config.yaml
n_layer: 14
d_model: 384
d_shared_expert: 0
balance_loss: 0.00447
init_std_router: 0.0106
lr_router: 0.000437
norm: "rmsnorm"
norm_eps: 1e-05
beta1: 0.9
batch_tokens: 65536
seq_len: 256
dataset: "wikipedia_en"
Below are experts of layer 2 (counted from 0) of a mixture-of-experts language model. Rows are named router (the router's row for the expert), down (a neuron's output weights, with its number) and show model dimensions 288-335. Each number is 128 + 24 x the weight over its row's rms, rounded and kept within 0 to 255. Numbers have three digits each.
After each expert's rows: "comes before" lists some tokens at least twice as common just after its tokens as in all text. This comes from a sample of Wikipedia text that the model never trained on. Tokens count by the router's weight.

# expert 3
router:084145152134118123146162080100164112127139118120196161121193159103091084135116138105103137122099131163124153133126114139114115103111125167120143
down0:088158130172147156107131155158135138166132188105113129129104132135146136139090146158162138122151165142106165125125135144168144129141122113177133
down1:081073163095100127132150140199142125115100100111157126145115126114105146138111123168104129125147109129131123110112154149158104124147135116131121
down2:093144158133105138159119100147113117146114117154097116112121102112120122111105125111172137170124148120149138104164112154172109150137134154124143
down3:143113151137097169128123139124096116134134123126080092128127086126135127126122135142142133128122142141134111113147139086115121092174156137129105
down4:155133118154170144119126132102137154118110144112135126109147103122135124115148118141069144132149142107105089098114121114130110143140111153113114
down5:129143082148109128122162134129122120169125159143109143109156132109114114127116121125092115126135138095113111172116160098072134156173103133109145
down6:135145118133104093116120114094129175087065145151143182121116182111158126089119133117105152090118130147122131172165169157084123142132104121042082
down7:145152142160125137155149148116142181099087137168179124128138115137117139109128118128117121156153146090127123143114140134133149158088120117114138
down8:094105110132142168111161136109116114128084143105144139134129083087129156135134152168095141097135088094135114129124143135126127111069150164162110
comes before: " the", " Representatives", " Fame", " birth", " New", " these"

# expert 37
router:073170125123121102163141138090174111144120117124128116133151137124110114151091137102100127117097135174149163115106148086116121122103142170135162
down0:086122133122146153132133160133134094145054088126096152130140118172127088130206151123124148096138139139141143133142160163145149114156120173107148
down1:130121165158115133126136137150151185122117078131134160138150149126112100071147152169090122152127125079149163070167138114086133129107102165122105
down2:115129165105126139108106134156122128086121089115141136165121096095114136149105140108115140137144083116158099131073163082153162143141109150134111
down3:123125159173156151165134131148142170139110149125129095096158120103115104117104157136104109109105128138132133100118092118154096159146108151095085
down4:168126135163078101118111134110130121164095138198179120152112077111174123140135094114167155137142163107091119091130147106124144120114148123124152
down5:160119153127124120106128103140149133101121098154112132116127170147124133126122156124110134139119133121120135143166140154102149120123066112096130
down6:146109145124081136152096131124152150116119118144123124126140000086117104135129088127096128127147143091180123113170168130156129136127162142117098
down7:139088104108151149151163137100177117132120142094137130113120185133148157123107158155125115108139102156131146131143144138136160141146153130163121
down8:163136101140137150081134129117131155118079168112120101159151132115159096102105127140141151079104106105084137105080123113122157114109123168141113
comes before: " |", "s", "ing", " -", "ed", "whose"

# expert 34
router:081134149117098122152137149131146100107149115138142109118163169120126090172137123099104126162128132120139139107107096112130096111102137158084152
down0:124131138103123145107160124089106157122097146087123175137130127188134109117143169132147137160139090117135112102171147145123103143156175153136140
down1:119113110169109139174118071112096113143100168156144134155115123088151091143119152147111120091140124081136133140154125110121087120137112088083144
down2:143101122118120191147125116160144128134103157121109123082101085107124165161140116121136096121132118137115151107122145166131104182170137121150085
down3:142114149068123164129133133115143123130127129129151134140084052138109131153125155154075142138122133124155144155150116129136123172103176156051162
down4:178182153135147143104134062154110115142114141113138148154141095152138127152120177158118151118086114160109138173156124124160145125155130127121128
down5:128133118167112146124108085099156112147180138156111114144157095127134135147092096122131088149127160130109128114163148139085128117149102163119116
down6:077138155083169101102104081131108144154107198141135123158148150088129107135143132077121122140136067107132113075142148133139111148098129118144121
down7:179100098117089136161133153157102148122119130133125156104151090143114203163166096141102158098131128123115082097131173103139120151093115133102111
down8:152129165133146143125107110147169089137152136129115140107143111129117178131128130172108125130140142097109139146123124145125142167145129138080128
comes before: " a", " to", " the", " in", " by", " on"

# expert 19
router:070146159123113098149175129133138103091135116144134121116157158096085124152125162122114153158089129172182164118121125115141131091108168172099140
down0:061131116126097162147150114105072145102143133108094148125127102104111097127108165161145139169119131117150140135155135144165112173150167134146164
down1:132131141114135145124117118165123090108142150104161135126129053122093137125132148136145100120172133128126156153184123176105113148144120144106109
down2:147079095116144148136122116114130154123120133114165148118133143114142148141129125136101109128116161138125093099165150113148106153147158163121165
down3:124127136098149116111135136101121115129134088137082139145137042078136153115138142150116131112127145129117137108133141105160120143150116135105157
down4:063121107120096114129142155175120122109116093152101120097125173112145171134114097146107119123169126115105096139054130131142129045143137162115124
down5:127147154102134168176132150145139122112122104183108148116156216145150152142125116078103125120154131098109084112103121082124119144126146115103125
down6:143124173094111133078103153139135111168161115146115096129117127133180164114111136103131106107138131122120113118109119122121097131112132131140117
down7:098112088171139126147118150149113124145129115096114110169129180148127177124134119143145127127160181110102166115139117121136136074118127104134144
down8:129103150114088136152144137133150156129103145142111132102138123187171153083161110119125117120135143116136131143109130078129126141070105123119125
comes before: " and", " the", " but", " which", " he", " a"

# expert 1
router:077141152109103100168127103090144124110132106107177143111133148097101114141115126094123137162114127167157137097129116106093155129110144167089139
down0:157165119119131135101120106140096100118111111203089159126127096142137091134134152106102091142128141161127158158091163127078107144112130152162124
down1:067089144124150134133118168096117101131159102135131119054124159111136111143114140127136147103130094110100096105106138118133147146126126152116148
down2:123098127153127100145098119113130135113126103137161096169098147149120163134120112139122140118114130112108112135077121108093149255066114121110127
down3:147126145100140125130150135117102169126111122123157142097140151130148161114096104143135108132143141105141103163138145130063123176093145133105119
down4:138139106133167159110110110096125100152140111109154142161106132176167155109163138131131132098114134129168113138075130107137145168131117135079117
down5:162157154097127169098127150137147112176106155136144135145138114102146150115129128156099166148101156117105079108078139117142163112142132090138122
down6:147161118110134109137115151134147107149114121109146110145149141098116161143112147147145117122110140133148112130135139128137122220121100143155142
down7:191115140145128132169150112098113125123140116135118128116136149090128114125110097156176120154124124119131078142096093145080117171114114147141107
down8:110142167128110099164118155126193113111099113127153116158120152120109208160119102150157091107089140126130136143121130126135124219143085144139134
comes before: " ", "\n", " 1", " 2", " 0", " 3"

# expert 23
router:112137163111111115161155103116141117113153094149137145135169127123076143144122165121126129140111147132161190100143118089110138107133136147098171
down0:135138136102114093172139132189148121145088113108118141107102132084104149113146140121092115180123160075093077077135133151143141137095102152146107
down1:160138128106144127129153112125117111078134113131147090092118119095139144153136123143120094139164152129137122116145136086144117125125095096145109
down2:098112155117092136112092117120123102159124146115152140112140147097152099105122087140121163078128126093143090114120132141083114117136147113125176
down3:167186159124126172140124122098091154139108168120120121121116141137122156177141132156149117124143150128133119135136134125178178130138156091197097
down4:104092118117169133138128124124123121132115146143106143120135105124098132175147135143157107103138075118101119094122128142130097150113087149121111
down5:172063109135084169143121114188110148147126144145099142113147126128119149157110149096159125125130125124126138087203145148117166134123145157109128
down6:116134155121113190138131113146135118182113136152139113116128103119134071163155123171162140104101132069134117093157118131110177093128110137158104
down7:137136131138142105109110158153098155129142127085098120115117133117101148112142125126093085172088178084186101138110110125124158127116091168146178
down8:132098130096133123123113188160141127128104141114144130130137113138097123133133122151143167128117128084127107135134080104137156126154128118134122
comes before: "-", "|", "\n", "The", "==", "In"

# expert 28
router:109136136126144104150155091090150136142107134129164149095139151127122117128122140066103165140092161172128147138122121153099145075130140153105179
down0:171102119103151190140116136153148158154135076141125118112117097114121124124157158082078149149167128109142154109118137114092126142179139152117112
down1:153115137141137113108112106117115122131093121105137137173182144111117114190095166123153136134159162108145127114152134112147124146095132173118090
down2:113091139115149199121147074130163146136100169130126113132157127137120109116116162111132121117141127185131132114107171097111161142164104128161130
down3:106135137079117167145112126168133122086092120131167158064170060117144161088124095134134121131158101135101116092105153125101132134086119120118105
down4:133126116160159142130164113106124118114137103136129127136116129124150127107134137135091098109155115166114149152123131098162119114118105099151143
down5:105160115133127119126097157146136138153089083155137109116107130140121159143119170097138168133120101140110144153159084158093127146127155144096165
down6:123053120147126173141110121121142138135102120124150132112100042155160128111150131178164136128142158138138154106186125084101131140131116179164171
down7:151123142131089074108108127106169118119159155109128131155127055100101168127147120173083161101140140174138112141183138135132146110102167133113096
down8:103159134129106114100141122115145120128151120139137112175149096116123179156139167110137141147122099100154136157120141106175150176118146112075121
comes before: ":", " of", " /", "N", "=", "W"

# expert 29
router:114148122132098090123115123074153107125150103136124143098149133104118128145110154121092125150057143171175168135127095140120140104120137143086142
down0:172063102122162088108140112147116156115127126117115078095111125101119177110158165139113138088119170100163128152109121136158131134122120066114120
down1:155160126098130137167134142138141094151154123160129083114141120119127150128167107164149091120134140146114151131121125128135112143203126123141105
down2:107105176163122082170097113126163141142078136128132114123141161128075142174103065153127131122079117103128142115114116176135082171122133138117085
down3:107112111134109123139154133139087119183134102147108094140108112101188133128141149172100123105113111118123117165166158210112099138096119133143169
down4:164128116130134153121148105143100094088146089121141144121110109156147138164102118147151113128129163105137093146136162150156131102132156118122111
down5:151119122141131165172132146116122166132118122128083069137140050113141133131107138149161129135147131093137132129114107128135087170173130135175100
down6:157122125132148180097105102123169123104135125154143084113101093161105151143132105150160133149158103130145105135130140127144171088102140144157121
down7:135159136120137160119154143119140105143138136131151132153133102132164143130179137112153151113152095119136114098124142097204121170109155140116100
down8:139142120149132123141097088095139177122092109122132203135127115144169151109081141119143128129149188109094090165126141145115105132096110115143127
comes before: " |", " \"", " ", " %", "---|---|---|---|", " 1"

# expert 39
router:136125139126139118149120112096165108083119129124105169147159161120113122152093137111076135119104144164174140061124122129137146115118179118097136
down0:164104109119117111131118133135150123059129125128128116101110151187118137103132127136121153139153125121111148125122159138113084121130110134169149
down1:124131128105135161167131107142099119142133140092117093093096156122153152149098100135131111150146103139133123123169140114107120161144142132159163
down2:175170086101150151109115123119127128177113107120110101149131159099098140144147172156176109125116155168096162146144138137148151110132096144133150
down3:148156140095128115120132108150085165103117150139153123117141120128126142131105105129115140099138114166151113114086138135149164091157188147098141
down4:127123108115109151154167168121087135072095086130156171140143115130137132092083115144116168103142093121135123116110135164155139141153148162110115
down5:144114113172118148105149099147130156080132142095100198128099150161150126107170126099096109110179123144140143135118127165165115149131123130155129
down6:123108093132052182100133156145158153102137114106126159106155098123118085091168076110092109111191146150124148131139118140131148168115101126178084
down7:137115110113131129133150150118149117143146128166118113125152111110159146142115134174093128159123146077121125117140130106166104159166133110139106
down8:141115134167113130144103160099122139122117147137172111124093081118135144115139109145109153141149090165139179156116132215112096178124121126139141
comes before: " the", " a", " April", " August", " September", " June"

# expert 6
router:100102126140088112157117114107135119118147124117135159109118183095115111133115160087119153096120142135149179123101099139096104115130143151057115
down0:163124154097140147135140130165123127156141130109175127136120066169114128176164122104133121127144138088180134133136150092137136106105114151142136
down1:140125162048134117128134133113110101144091142166080103149139167117073128123104134131086156121120103099125071148129108114166138130125175123120125
down2:175104137133150112131126117131128150137123122116152104153131060106168161165172121107152144103160176141124157140133166106093112143132139129125144
down3:131103161142100103113118085135095138116193108106093165137121105125155119128088121133137143131169151102100122125149131144125096153129159122136113
down4:103139140115177170165096123079090148142116121111087120167109070115135144138125116144144112118141127111151156126149145094141159143136102145097130
down5:084122136091149082125134127134123106128110140106112109125076138160089119177098137117080143108134083153105184115111133166114137135149118125138141
down6:108133103112171137142148140121082133106116149104164131119081105121140122112139116116123119117168144107105120071155118127103072165119130138128122
down7:124132175168126110171084091152158118099101161135150155113093104153115182143122150125139138131135117141109120183117147099145149136143135106106124
down8:146119140174122117149133112119128120122139131134152141153085108113102094166091108126137116132187134075153133106149121100114155116102075075126091
comes before: " the", " a", " his", " be", " their", " her"

# expert 12
router:128130172112115131152159094107159109131115108144122109139151128109116112194118137093109124120114161155145140086129137109133144098103144137108180
down0:148162118109143177112096116144123135146120134156116115116133030160135151137120131136105154125119100108106133108108137184149145097101098132137153
down1:104102094100116136149131109127115126127148118133136127135118000095116163151159121111136095121148115150140095153117138151131135175127101154116135
down2:171106064095152140104147129111114130145100161129133147118141035145172122146176096129143140105160137118140084163091083148158113137142141127126160
down3:136148121088092150183157088151129150133148131140138130102159104115110126112127103117110121100162112113110136180109116155135135127076154146094099
down4:154129126148128103125171115121122130117141077134124155127136029125142115122120098159149133163145105117147118169132108182122142146153116142105148
down5:164115159131138099139115121119154115113104175128105155134115072131122126116097132110095131104119092125120114101163164141132137155112135083151172
down6:170096131136155141110144133152133117137119122119132090136125026121103134134136110134154091134146111127086103142142171158154098125103164101120116
down7:161122171119111117119126105100146143167141117118151113123097171109147117107140155136108108122134129145097079109103099150144129106124184135122115
down8:128106115146125110147102153131162126117147128145118061104137120110099104162155114069107120084155130136153136146125094144133081109118116152104124
comes before: " |", ")", " km", " m", "th", ";"

# expert 27
router:109140139103113076193142158107135081081144132135173133132147120118121116170122131120120137158110156145146150083133081138111126105110093146144178
down0:138138099136157147102125107141079152131120142119107110142130123139128156160123151168159147098143133113091092139102177150128119126126136137126148
down1:148115146100127116107113120138124125157134171110130093099160151131172135161107134153118141122141122136071131133132135120114121114129205166132152
down2:136106150127124107145108124138065152135144108119132139147096134142140132116131161123128110108137124140129091124109129168105088088148115139147054
down3:128162139124095090108103161105093106111143121152154119120148149131140125103106110146110117159145096152134149107143137122121130109177106171105149
down4:132046154111105103178149140152164144118130152133167123121131119123127105125132152175135128168143156129128121167133120101141146104147116133091111
down5:173118138082121131103143145079102137131127134125147123138168133128131155091102113128108123143115158179084145171096116143101143145090125096123114
down6:100150129088090125127080133145142103113132156140128107123134109150126104135111054147133141174145107101120090099112120075122115137134149155125114
down7:190124114093126101131139132120143116114094122138141128143096042153156150112131123139141100123165160070144136131178095128110149138105134128165129
down8:169100089137106113116125149122151128135086150133152135125151130145150088102163133114133111114134120133106070100116143140163108133130168146165149
comes before: ",", " that", " and", " of", " in", " to"

# expert 0
router:143093149126145109142150134097156123109123148170165153118130134117116117126126175075121172134129159130172185092097112137068108112119114171101149
down0:149102152148099149146146133113129090114131116149142157176113075173155136086129161134087164108124128141121134129127173123104136196156150131102141
down1:126133153107087107168132153123131129130136111129166070131082083161133156150153094130132146128145137107135115184128170114147127171148158130140122
down2:149118139102071136087118135135108104174126127098151136114150084144115112118106128130113112130154136140149105115110186137134115082099110092102144
down3:141106127128095139162148139131157138109131107157154140152089101141160151160154131143056141098150099093115148115119152123091095185119073123099108
down4:128143152136126129137151156138101148107122110145157150129150127087143122133139134138103145101144110163139121109119163109106133136146127125139140
down5:122089119162118133095102136087123134147123121142121134147103087146137144123126132147143126135142112109118104149115129112119126209135109131143171
down6:112143153145189134168089128146137118122128087136105126066173139111132101108074117119133114170120132157133115159103135124146144150133179141116145
down7:100145125141101145160109131108105136088131134171145104099172060073118136151140062154132129158145114108099133100117108093099129143105164128091119
down8:119132130089106141193122132134125120118178150127105105156146044137107150111115124141105141147148161139084140103103147116159149217124145106086118
comes before: " the", " a", " be", " his", " her", " an"

# expert 26
router:126120122135102076185144136110155114092133090141123139108142115141109136160116201123119149144099157147151158108123146142154130146114123136120159
down0:124096120104151146101127124146124100094114106155174114112151018101126135096119076110124149101158117086097119126153116152114097165125102114172112
down1:108121133117122097138082120116138137153119112108126123128182008138125163128136107147096154127128159083112102135120130140125106200156117180088110
down2:124129168132144127100125123148177165133120111150136139104149129136117126095136142125141176142138113140147147132115134100090132165148111112069143
down3:143103133143075108121088132119143172113148092099159113089141127173098144093160128087166132136146140099131133158118141120146141074131089105147125
down4:119093129122106120161129112093154167114117086114126086123136000100135150119155103162131132100147118101157099135114191105131132186114106132149111
down5:177148136097114132140134155133122118108135138110164119074166078127108099146147121161101146128131117157181120177146145131099166190129149107157114
down6:130127114125116110148140146126143108139138156107140099124142000099135091127139138142073122122128131136121116114134144103104117198121135141122109
down7:131142074118120159125144116094141092126116154137134090084140153075115160166133112086121120168130096132132112131149153126160138115123160131103140
down8:125089116115147102154119115147134136170108144123124140117109085130093114157126107141134149149103111093105101116142116091146139139129180149096118
comes before: ",", ".", " (", " and", "'", "s"

# expert 14
router:095130158121117086138113123144133109120149120131108117133131112108101124173112178122133140134098138173142164129118083112151134105093113133102149
down0:104133113130099148130116130134118103152156092137096106123135159104147149141162068160128109108131119089095142174129135113108123180099104138110099
down1:164145139099166139116141113173140136115145145122124121147156062123117169148139121189137117131140185108161134110105101129074130153108101128144090
down2:126128158152118108132184149132121155149136142122153104165102120131133090141120094139146120109136164147141126123125137124112100150121168133144158
down3:151155132132140170164104090119175150094128138135118099169146149103112176130174145141134151093110168148106138106083104166087153120158169123128141
down4:115137115134129113118124120100183160087120104170076132106124130098121095118181127104093113131172140102117150128129108121141140164113127178124109
down5:134090120100125126126148128117158128159113148085165127119149051159094099108124091131081136158134105107122145124165156122112112162129089147137101
down6:136125144146132134152155115151161193119106176114146098119099106109183098104158102128151100117139117122136065153123102126129116160124101156129128
down7:192131123109113118143112101117151117104125091146078133154139186128106129139132113080143165168146102114117156093101142084110133134149191166116100
down8:122094126109098109142124148132100095133172129123149125111134037118154126128124078167084128129137138105089154148120137103123135199095158127083109
comes before: "\n", " ", "See", " The", "History", "=="

# expert 9
router:069124159101122070159120112090150121080152106158161139158134137136105125154102166108112135135113147143116134101112106132112104116107118145127124
down0:128135124108098101109102122074179152155155123116134168067129029075151081140099113097097163143142137109089117126110111105134108156127155099108123
down1:136094148159070121117167131112127171126132108155134098127153120076095115148125116144144152115128103117100108147123137106122127121093108119114136
down2:132083090113106133110147151117137127142102150129111100156162046123110099158104120147117108096150136130092109145153145135118134157142154154111105
down3:118098080116092131167127126161160139112141080131157124107141049158132141128125115180075141130157075118106119105133100121123122169117107181130166
down4:129114100157142139140112131140097084126110115143115125101124158095141168106136123090169133142136172097112159140149122136075092128128099096163100
down5:111117149132143133160107151138126143099127092106111095134121113112144096103136128151108130116138144166176172145141122151141132194164132099149140
down6:162161128154144155136120132129175107120134124125117122124151092165123124169123139143102115130141150113090153125113116085130129116115134128146122
down7:117107087073104095143093171159110113117110124156148144103109150143130124096161102111134086128130160150138155094131143107146171137103065117156100
down8:160092157090160127142139147141120110187126115150166138134154101166108104075128132164086111137119150130163102161130133121137125106133087099164124
comes before: " of", ".", ",", " and", " in", " to"

# expert 11
router:097134129139104079132145140137131098109152118180127137117184133121111123145127171111103144109137145170162150135147118147118132110107120138101175
down0:168091168122131128133133085143159148124174154135129108114132105155162141128142154118153157133103125086122170139121105118147065124082127098094100
down1:128121114120100117108086128035151162139151099142112139166107116090177130157162161118134099113151124143064139113105107106153117148108119082119104
down2:140115159139167105156123105137111133111110165107152106096129114127164103150141101170112131115105128112132141125124189155118133160121139107187116
down3:143139131109152102126154139164097158129077131130134196132126124132109154125121105097108150140150139158142130127133169127130157129111151137146146
down4:113128161152099134142114160125154129115133131094158139106185144136128118149134133112122128092088126124132142137177160108171134109124097136130152
down5:146105164112131174098148091178146076152091124120123106142082145164164108156138120141132108137100143070131161117128128144157110143123175132178145
down6:157120145121141148137096147147151110107129114131150128136124000108139135134146137167119110104089134121161124183147139135123126121120114127120130
down7:160133151164114128158109128134137104091118115108191074126118117173148103146156157131139072146176163117119129106131196126146146143137153113090118
down8:109134124151139129117120130144144131153092132166185133162071084114118170123119128148075133135081098100118091135144119094177102136146107111101114
comes before: " |", "\n", " (", " is", " /", "}"

# expert 36
router:131181120110100102128143122107143146069154100123143128145171122125125128147111159075089149164135125149129131136094099116109115110113145150110134
down0:127106155100106158098078105132128139107138100089112131098121118111129148118132139155107158120130134118153113171133150156159167081133127093105134
down1:142168147103119123102125171151116140112108150140139094172140086127116175135129068122139069128108113115144096126146127093103116206092122192118078
down2:179099150132153153141151110132114177108106128148136131145095123148113189157114121133116095108095122110129123152112122124149101119125103133163136
down3:144140152144152172153112120144185095131124129104135108169134130193153131101124117126147146154111128112106148163102144121151123166124125141162108
down4:106127129095131166133135101122126121125110114115118107125074156101133108115124079136161076118112106108130113111100154129113151229119111139106096
down5:180156124153107141094133112134131158140127163136117105165141083136126136142096101119120102095137137147116120128125110131121132153118161157153125
down6:108090087139114130179118144129121102109112102096127146126102080117144124131141166126109141086145132081108156116145111126161134208133119171142172
down7:166108154130124153101117123159115166097081126111128121116126116119155146111126156098132162142089119117144095122109193121152159145082117129171148
down8:141131125108114139174163098157152122163131142125158116125104075120128130099153120121126152121146116128162108120086127140160136224108139134098143
comes before: " |", " 0", " 1", " 2", " 3", " 4"

# expert 10
router:121134136118103124165163125101126109134135089120132164127163146154120116151130146131125130141085120144145112090128120120112176092126153143091146
down0:095110150138166127158131142131082201094137117122104076106124088134152125080106120126125120108156110149126110163113110128117126145145127100181107
down1:148131122117134113112103172134104146105096131151157135129144058117130123105154149125134122108152114137150090143151153149113114212139120150121168
down2:128137088104096099143146119085125158155114135097140124096087133141128091132132134106179128134106125110114074109150119176098120118107107107132134
down3:114143182156152099151142114175125139123059102137150147097086074119094139158144136142137096123162113116089145107108135162145118159128103116107115
down4:128164132137139146103125135126198136190127120159155114100141109136130139083134107143130155152114144138120117125146124153105124115131124139071085
down5:112116116102141129134136164091152140139131072131160108094124136088143129124172083151123163134133157131076176096120126115130095131135153113128119
down6:138143093126129137130156077112148108168136109101102136094118101095134106113114093138157122074158140145093126113133115141142152137119121155134137
down7:130135143120115143118127133101119138174101095136150133125119076130128105114129113144111120128088153131167145124156109122125146104171081153093125
down8:131146140112107140116143102121118163119120132127134131096124052133139148140105140126130095102130134082131093119133159096139102181102142142128124
comes before: "|", "-", "\n", "==", "===", "The"

# expert 25
router:132121148132074117182179130117166103088112115134132123132139133100104123150117150087096133141098167152174123102162137113127122081088138169162151
down0:131139076096091164127158139162162105106108101125123160120116077116101155161106095090105112130148104081070102155155155143159150103100122100105188
down1:114133106135164161179123144120128134148147127149163131145108141139164154115139081138059110136122168130113106128086112136159110119134109129123153
down2:146110114103137165105156126149148107101113125114145107161121120122112097095105085147097120133135100114114145076090137186140101115117116126108080
down3:164127151079118110122128132146128123113123123120153123158134039120125134059152136129143088115119154128133130118132141149106155133155123130142140
down4:104120160098166112145129138163121112094141088111122120114112069119106120124104145110090178151166135121118101123139108141139178158120144102119088
down5:118121117105148120109148124148089143140107124102130095170135088097182130147134092151104155124165116159149083140145127167114142126104140122087120
down6:162112134144121140131133142125137133109110104101137121153127000089143150086163115114136124138155165132137096157144136140140172175141144150115096
down7:142122143101169121125101126098134130142126170132158111117143066112135132104117138117080130120126135133124095139092141112103130196121129068099109
down8:163157159115128132124157101138116120133105125133132070156133060113126107158133103164078112128145140115102117100078178143143120149101095104123124
comes before: " |", ",", ".", ")", "–19", " and"

# expert 4
router:102139154109090107160134124096195087117135127112147168124143168097102120177105159088108125150071134129147180110120126110107104108093138142155145
down0:107109129106145133102119104137138148142116114104123146103192140133148092127123159102147135141131098113146127123108113130135150117109132099126104
down1:141123148109154132144093144170119089155115184139125118123103101099139103144136095134130092133122135124133122092158144117149151089128136160117150
down2:124132111103129170123107072136133126124075149106122122099173134151099081184111089118098142136104143124187127146127121158157128155117117105127142
down3:102122085094142183117117110107148132121138139130139140140134125104128111070149117116121163143136146141127140114115120150133168162138142141137115
down4:102085136111159141124150167137096143132145134130142140120112175165151123124122139116115098082117135124147109126149139121121170116074130099165098
down5:105148107151101120136151155138119158111109143123129115118143112122136143103136112147138108093113154168141068112154129093134087164085097146117085
down6:110124100126142106145120135101132150107121133142153159110131079127130161099136130124077126090125123161162155132114096137149100123102094151110076
down7:114124147133135107141137133161118121114157108120146129155096123119158126108126140123114135093134108128111136145142157146141143117099132099131160
down8:112115094102148134093135143126127155136134098123136129130109148149117096122133146153124157156122117152132158138154077186131116146180152129098135
comes before: "\n", " The", " He", " In", " It", " She"

# expert 13
router:086148156142134107151119127081172121109146083133120136124162117107111117147111133115102146112115147144145166125092069124088100094123124151089152
down0:140122103137135163112175102175101141125117132133148133107089180150176129142083114137181151173128112154125155129127092108158119167137114172124153
down1:107134146117153078111187136119129133115121164126150121151133035104119145136136125137136083142114140129115143145154174137149114169062113123125123
down2:170105121148114125121104145137144134131112163144138105137119115126161143123127102115126103162116087120129133158135108150138141137134082132126149
down3:145097132098115080130112122173125128129065127160163127115181023107166119135121132116094165116133128111105128117124153090133141168163148131129091
down4:172112126121106096150147122136123104126115127120123148129138013129131171103126109165114113105144172101169110128143134127112121158110126147141101
down5:148112142084134151137125124125156122144138108142195126108136060116137163133158135122132099109128143129146146122155116111117140125124148100111122
down6:146141085137113120122140111148144118120152148133143096112133123154141129110127130127140155097131173097074163147100139143119160160112108138152124
down7:126137096137138140119150125120138158150157122135130148161132072136115103202085126182135122092104133140135140101100072105132098191145125123121128
down8:167147156161195150109129105101104143145120135130095157104133122107149158126119114172141127120111136104108143124118095114131165129111141131148117
comes before: "s", "t", ")", "a", "I", "The"

# expert 31
router:119105148129112108181158106117146125083128111125125126110131125102082102137117174113099133156101145168122153101135117130108113095112151152130107
down0:097130110131150132156122159080110152118114095131099148134145108112147140130095095110112074129172135112113116171142142129114140108161130185085146
down1:172186137137161163166133122126127167118107132137100106147108000157095129154094085160128156089102105098124103128121182151112159169111134131131125
down2:092108129127086092132110159159109120086128129118142138115096078150100172132133155116120106115147096148152119151120131176158101159116096136162128
down3:128118137102142121139111132141155141123115118137144137142138000135145148135124137139105112143101125139137138162119142162104093196119135122106123
down4:123081140122135125142151136146083123100075158123137135136135118129114104175161089139125141107131098127130071122101145140102115167089150151150141
down5:138109197164107180091130079126142103164116114156141093126112106169135145168151147096148144168109096120142129121117166090103191141136127106141136
down6:143149104116095108102096125152099149105167088118082101135090118159130132109116128110131131129146164093131102115097110165120120148155113101147176
down7:143156110149162145124108116088122117168149124122124122115154197138116091159109150135118148163095151136087138146089117153129147127120151125109163
down8:134087110113152141158162123121112119101140151100150092146138052167117115138127141105121152111139095169120134129145127089093147137140171124127116
comes before: "s", ",", " (", "'", " School", " League"